config = dict(
    d_expert=96,
    d_shared_expert=0,
    activation='swiglu',
    moe_layers=[0, 1, 2, 3, 4, 5, 6, 7, 8, 9, 10, 11],
    normalize_top_k=True,
    routed_scale=1.73,
    lr_router=0.00113,
    norm_eps=1e-05,
    lr=0.00673,
    beta1=0.95,
    batch_tokens=32768,
    seq_len=2048,
    train_tokens=263700000,
    steps=8048,
)
Below are experts of layer 4 (counted from 0) of a mixture-of-experts language model. Rows are named gate (a neuron's input weights, with its number), up (a neuron's input weights, with its number), down (a neuron's output weights, with its number) and show model dimensions 0-159. Each number is 200 + 30 x the weight over its row's rms, rounded and kept within 0 to 999.
Before each expert's rows: "comes before" lists some tokens at least twice as common just after its tokens as in all text; "comes after" lists some tokens at least twice as common just before its tokens as in all text. This comes from a sample of Wikipedia text that the model never trained on. Tokens count by the router's weight.

# expert 37
comes before: "0", " |", "9", "1", "5", "8"
comes after: " ", "2", "0", "1", "9", "–"
gate6,223,163,170,136,234,220,184,248,224,137,149,179,162,187,235,199,202,210,178,212,217,229,189,179,196,199,194,207,165,241,209,190,271,203,216,224,158,183,195,191,247,169,241,142,185,194,210,177,138,292,181,243,234,186,224,178,190,170,153,216,170,160,239,234,227,213,206,237,208,198,184,233,166,178,178,188,219,157,214,148,206,191,176,174,163,254,149,165,169,216,220,186,247,150,181,180,188,216,147,179,215,226,193,187,207,218,223,203,229,192,183,213,171,205,258,165,223,175,185,205,231,207,227,159,195,159,209,187,202,204,190,183,195,188,162,257,236,242,239,185,199,230,147,199,185,186,201,116,220,207,175,199,182,208,217,157,171,163,193,199
up6,226,195,255,193,204,217,218,227,165,225,239,211,159,204,187,208,166,210,247,220,198,191,184,239,200,241,169,142,202,176,162,218,162,195,222,133,167,211,162,183,238,171,142,200,202,159,250,238,235,185,206,138,152,149,146,166,149,186,229,181,223,187,213,209,220,207,188,198,188,246,169,223,186,146,158,170,165,214,186,246,244,217,194,249,218,191,219,195,205,216,237,208,171,252,210,253,222,200,174,155,199,164,137,195,201,190,193,257,207,209,188,234,152,213,186,193,207,228,210,221,161,185,179,207,224,181,243,214,169,188,200,190,210,193,207,188,195,200,201,240,219,161,171,195,189,198,226,234,210,230,228,223,224,204,205,325,219,237,163,214
down6,180,190,192,181,226,239,188,201,235,166,179,259,181,232,157,149,154,225,187,197,176,240,147,230,175,215,154,150,200,178,217,247,212,210,199,194,152,248,154,219,238,223,182,220,233,180,200,184,216,217,168,170,165,191,200,204,271,204,226,218,178,233,111,258,195,229,258,219,182,181,220,235,209,177,245,201,176,247,207,186,223,210,173,214,185,228,215,239,225,206,144,230,202,184,176,170,164,224,235,240,237,180,264,206,171,263,180,189,213,162,257,184,192,200,220,252,201,186,203,184,231,171,196,263,232,185,241,221,157,239,239,187,168,164,195,185,187,188,203,171,190,165,208,189,190,226,220,211,138,240,184,185,200,185,201,186,203,164,175,211

# expert 19
comes before: "a", "s", "y", "er", "i", "ing"
comes after: " M", " B", "ar", " b", " m", " Mar"
gate9,171,209,182,189,193,195,248,167,234,223,200,162,236,203,214,161,220,210,169,219,194,238,205,170,182,177,230,152,244,230,224,213,168,183,199,168,169,254,211,235,170,218,163,210,170,195,145,182,210,206,210,211,212,180,203,169,241,202,142,215,193,207,167,240,187,212,127,180,162,198,164,200,205,171,165,177,189,222,175,161,209,152,245,197,162,264,184,214,199,189,195,207,219,156,174,173,190,247,216,207,213,243,202,254,181,168,216,207,228,215,146,181,196,173,219,246,198,166,189,240,195,180,132,203,236,208,222,148,183,216,251,245,242,178,180,259,221,115,212,227,265,213,167,171,221,238,158,174,173,163,243,192,169,149,174,201,205,205,187,209
up9,215,150,216,174,215,242,207,181,194,191,182,202,188,224,176,199,198,222,163,182,159,205,175,176,186,183,184,211,207,189,250,282,241,175,196,196,154,200,172,135,216,237,220,170,202,231,264,163,243,202,240,191,228,198,187,221,239,205,250,215,185,214,194,193,168,194,176,194,173,227,207,237,197,249,237,209,202,196,231,217,174,202,150,182,222,190,219,227,204,207,199,152,198,204,165,211,190,180,184,211,264,199,165,241,178,186,131,97,236,156,224,148,199,201,188,231,242,247,187,154,188,197,234,203,196,231,186,227,205,163,144,210,148,227,206,98,195,207,183,182,207,187,178,193,187,193,228,207,206,247,152,226,212,221,236,168,174,204,249,184
down9,201,149,178,164,197,190,193,176,160,206,156,219,175,274,222,204,176,150,233,218,192,175,147,203,193,271,178,208,147,257,170,216,236,222,242,213,210,210,189,200,210,170,204,186,227,186,238,209,243,215,173,204,222,190,163,213,199,230,176,176,226,208,272,177,184,243,129,162,201,164,162,184,157,221,232,191,189,161,192,191,177,170,241,144,265,157,207,169,199,237,218,227,192,210,227,177,195,170,192,173,172,171,215,161,189,188,176,234,222,189,192,211,236,174,172,187,174,206,155,178,185,187,214,150,168,215,241,167,156,222,150,246,204,196,249,199,178,231,193,159,196,159,228,248,258,216,228,183,174,141,195,223,189,250,230,201,181,175,212,202

# expert 24
comes before: "9", "0", "8", "6", "7", " |"
comes after: " ", "1", "9", "2", "0", "8"
gate36,177,197,173,265,236,242,183,197,229,213,252,213,160,214,216,141,186,206,212,263,220,184,198,156,257,176,238,222,206,233,210,212,180,189,257,174,196,213,186,242,201,176,234,224,213,199,130,199,213,179,246,257,195,145,253,231,205,170,188,170,136,178,164,240,182,215,240,227,216,250,182,212,156,221,162,220,190,253,235,121,222,192,283,177,205,195,223,171,167,176,240,161,178,213,149,244,218,230,200,229,194,196,182,170,243,168,160,177,187,228,210,175,217,216,206,170,236,165,220,180,183,191,217,219,242,221,205,204,211,191,195,155,262,229,189,217,215,175,195,192,211,170,212,203,226,236,183,191,181,177,173,198,169,233,181,218,206,191,199,171
up36,254,184,220,191,146,176,204,157,190,195,154,220,221,198,165,172,207,127,212,164,200,235,184,221,163,191,157,234,190,189,230,254,167,186,177,141,230,214,161,166,131,207,176,179,181,234,200,173,205,172,209,187,218,236,149,187,210,246,226,197,226,253,208,185,224,218,208,190,231,196,209,193,222,198,203,225,212,178,192,164,222,190,160,246,217,189,213,216,228,156,140,219,227,211,200,202,274,232,184,146,220,184,206,165,183,227,208,207,170,205,175,203,229,158,123,177,121,189,219,224,210,249,181,183,224,148,222,226,193,228,240,180,209,196,180,152,223,158,197,184,150,216,174,210,182,174,202,198,205,155,111,215,195,174,151,203,235,212,207,211
down36,176,246,214,231,220,262,159,186,235,184,196,180,179,242,192,152,212,162,222,215,184,225,165,157,207,221,221,162,188,201,187,255,176,222,242,215,225,200,216,222,190,165,246,205,168,226,184,220,254,247,168,173,197,208,230,216,158,175,159,163,162,177,194,223,200,145,193,233,195,244,182,181,189,212,173,217,205,218,197,149,143,201,204,165,211,234,150,186,160,195,239,152,239,190,182,251,163,225,200,301,172,218,192,167,263,162,179,189,185,239,186,163,196,246,179,128,225,231,186,194,215,189,197,210,211,221,212,173,231,201,170,205,229,146,213,209,203,240,193,167,196,162,179,212,192,169,187,175,180,233,215,210,151,223,158,241,150,187,233,204

# expert 28
comes before: "1", "2", "3", "4", "0", "5"
comes after: " |", "|", ";", ",", ":", " in"
gate4,200,215,209,170,216,188,151,205,220,168,165,215,187,191,218,164,191,138,211,215,259,184,180,233,194,229,237,212,241,199,213,204,195,160,206,206,203,214,202,203,258,174,282,160,209,199,204,211,187,176,192,224,195,201,227,201,174,118,266,222,214,195,171,186,200,245,214,264,176,182,195,244,183,208,203,219,250,177,200,176,243,165,259,196,193,208,190,185,206,223,194,180,169,196,180,258,178,173,238,203,217,223,177,240,200,241,242,136,203,219,201,202,195,202,223,194,183,167,213,169,238,193,154,256,193,145,197,217,225,238,190,248,222,153,199,235,187,188,220,231,258,259,193,272,179,222,217,237,173,153,172,193,236,254,218,212,231,251,204,240
up4,232,163,225,181,165,170,164,189,222,162,235,168,242,218,204,222,174,166,196,239,187,220,195,273,217,222,186,230,170,219,201,165,216,207,219,187,194,164,201,166,198,162,229,178,176,165,171,235,219,201,178,226,237,177,228,222,243,203,183,173,212,162,188,271,177,161,246,255,251,211,189,255,168,197,168,191,201,252,175,229,240,231,200,152,203,224,225,182,223,144,233,190,194,181,181,177,198,150,190,207,243,222,176,198,214,208,251,196,240,213,223,204,224,175,181,207,155,177,223,132,242,237,186,162,159,180,208,170,227,214,155,241,230,200,197,172,119,218,204,224,205,192,178,160,152,257,207,222,226,220,218,199,246,219,240,181,238,211,187,252
down4,206,193,207,175,176,173,228,131,167,178,225,198,199,213,213,206,146,228,166,232,198,251,237,197,202,178,189,179,170,193,214,159,263,235,178,180,181,219,159,170,187,237,223,184,228,160,200,199,183,225,238,186,237,232,209,240,184,206,180,170,260,220,164,149,173,229,195,200,223,207,156,237,137,150,254,208,227,184,196,216,169,202,262,232,139,205,189,233,216,206,217,182,214,220,202,234,206,200,217,216,186,175,203,185,194,169,198,184,207,206,243,258,129,242,154,201,170,193,175,136,204,148,215,204,185,195,202,190,262,237,163,184,219,220,216,171,232,221,167,193,219,179,229,226,205,225,155,215,259,239,230,182,287,203,174,182,175,208,228,170

# expert 18
comes before: "1", "-", ":", "2", "\n", "}"
comes after: " |", ":", "-", "a", "i", "}"
gate7,185,158,198,259,200,193,201,283,212,206,232,211,224,203,178,185,205,194,210,167,209,199,148,219,196,176,193,186,237,215,177,249,155,99,219,219,164,222,160,201,191,195,186,199,232,190,199,245,200,236,184,210,243,210,213,174,226,205,219,124,257,169,207,199,264,221,198,219,202,182,236,202,214,179,213,144,245,186,194,192,221,166,221,169,173,208,121,171,169,124,184,214,214,208,234,203,222,210,205,210,189,221,204,203,209,202,164,152,233,178,218,130,207,237,258,212,203,205,196,209,169,204,201,226,200,221,210,241,123,164,211,150,175,169,187,217,220,181,170,222,208,227,222,201,189,233,223,134,163,210,201,224,185,181,198,187,176,212,262,155
up7,206,199,244,203,181,167,192,201,209,220,226,157,238,183,175,201,281,198,190,216,202,198,183,182,190,211,230,206,184,143,117,257,278,172,156,200,212,201,194,174,208,194,220,212,190,213,184,191,180,254,169,210,249,248,205,217,205,223,192,230,182,209,254,166,233,143,219,154,205,181,165,146,227,222,238,203,166,156,160,177,244,197,162,197,194,185,201,197,220,189,243,137,160,211,242,172,266,175,200,195,184,214,219,153,205,199,182,173,212,216,217,158,203,214,190,230,192,220,190,198,195,182,230,226,205,214,211,200,140,243,190,255,229,147,135,247,183,247,229,237,185,186,204,188,221,231,158,174,218,197,188,154,191,194,220,154,213,171,155,164
down7,195,198,208,169,240,179,189,175,213,193,223,176,186,227,225,193,207,241,189,189,184,175,199,177,185,219,192,143,200,216,165,197,209,232,221,203,204,117,182,195,187,192,194,218,172,168,135,161,174,224,204,223,175,179,223,228,199,183,193,252,193,128,239,247,190,138,187,188,200,195,169,244,129,169,190,232,177,219,235,155,195,219,259,190,190,179,234,207,185,176,179,127,223,201,179,192,251,194,209,225,186,250,232,180,251,181,199,164,166,196,215,153,204,198,205,257,235,225,208,211,209,224,187,205,195,245,176,194,220,222,205,254,133,204,192,224,193,230,219,161,222,189,211,241,162,204,224,185,120,240,193,221,223,218,142,274,157,210,252,196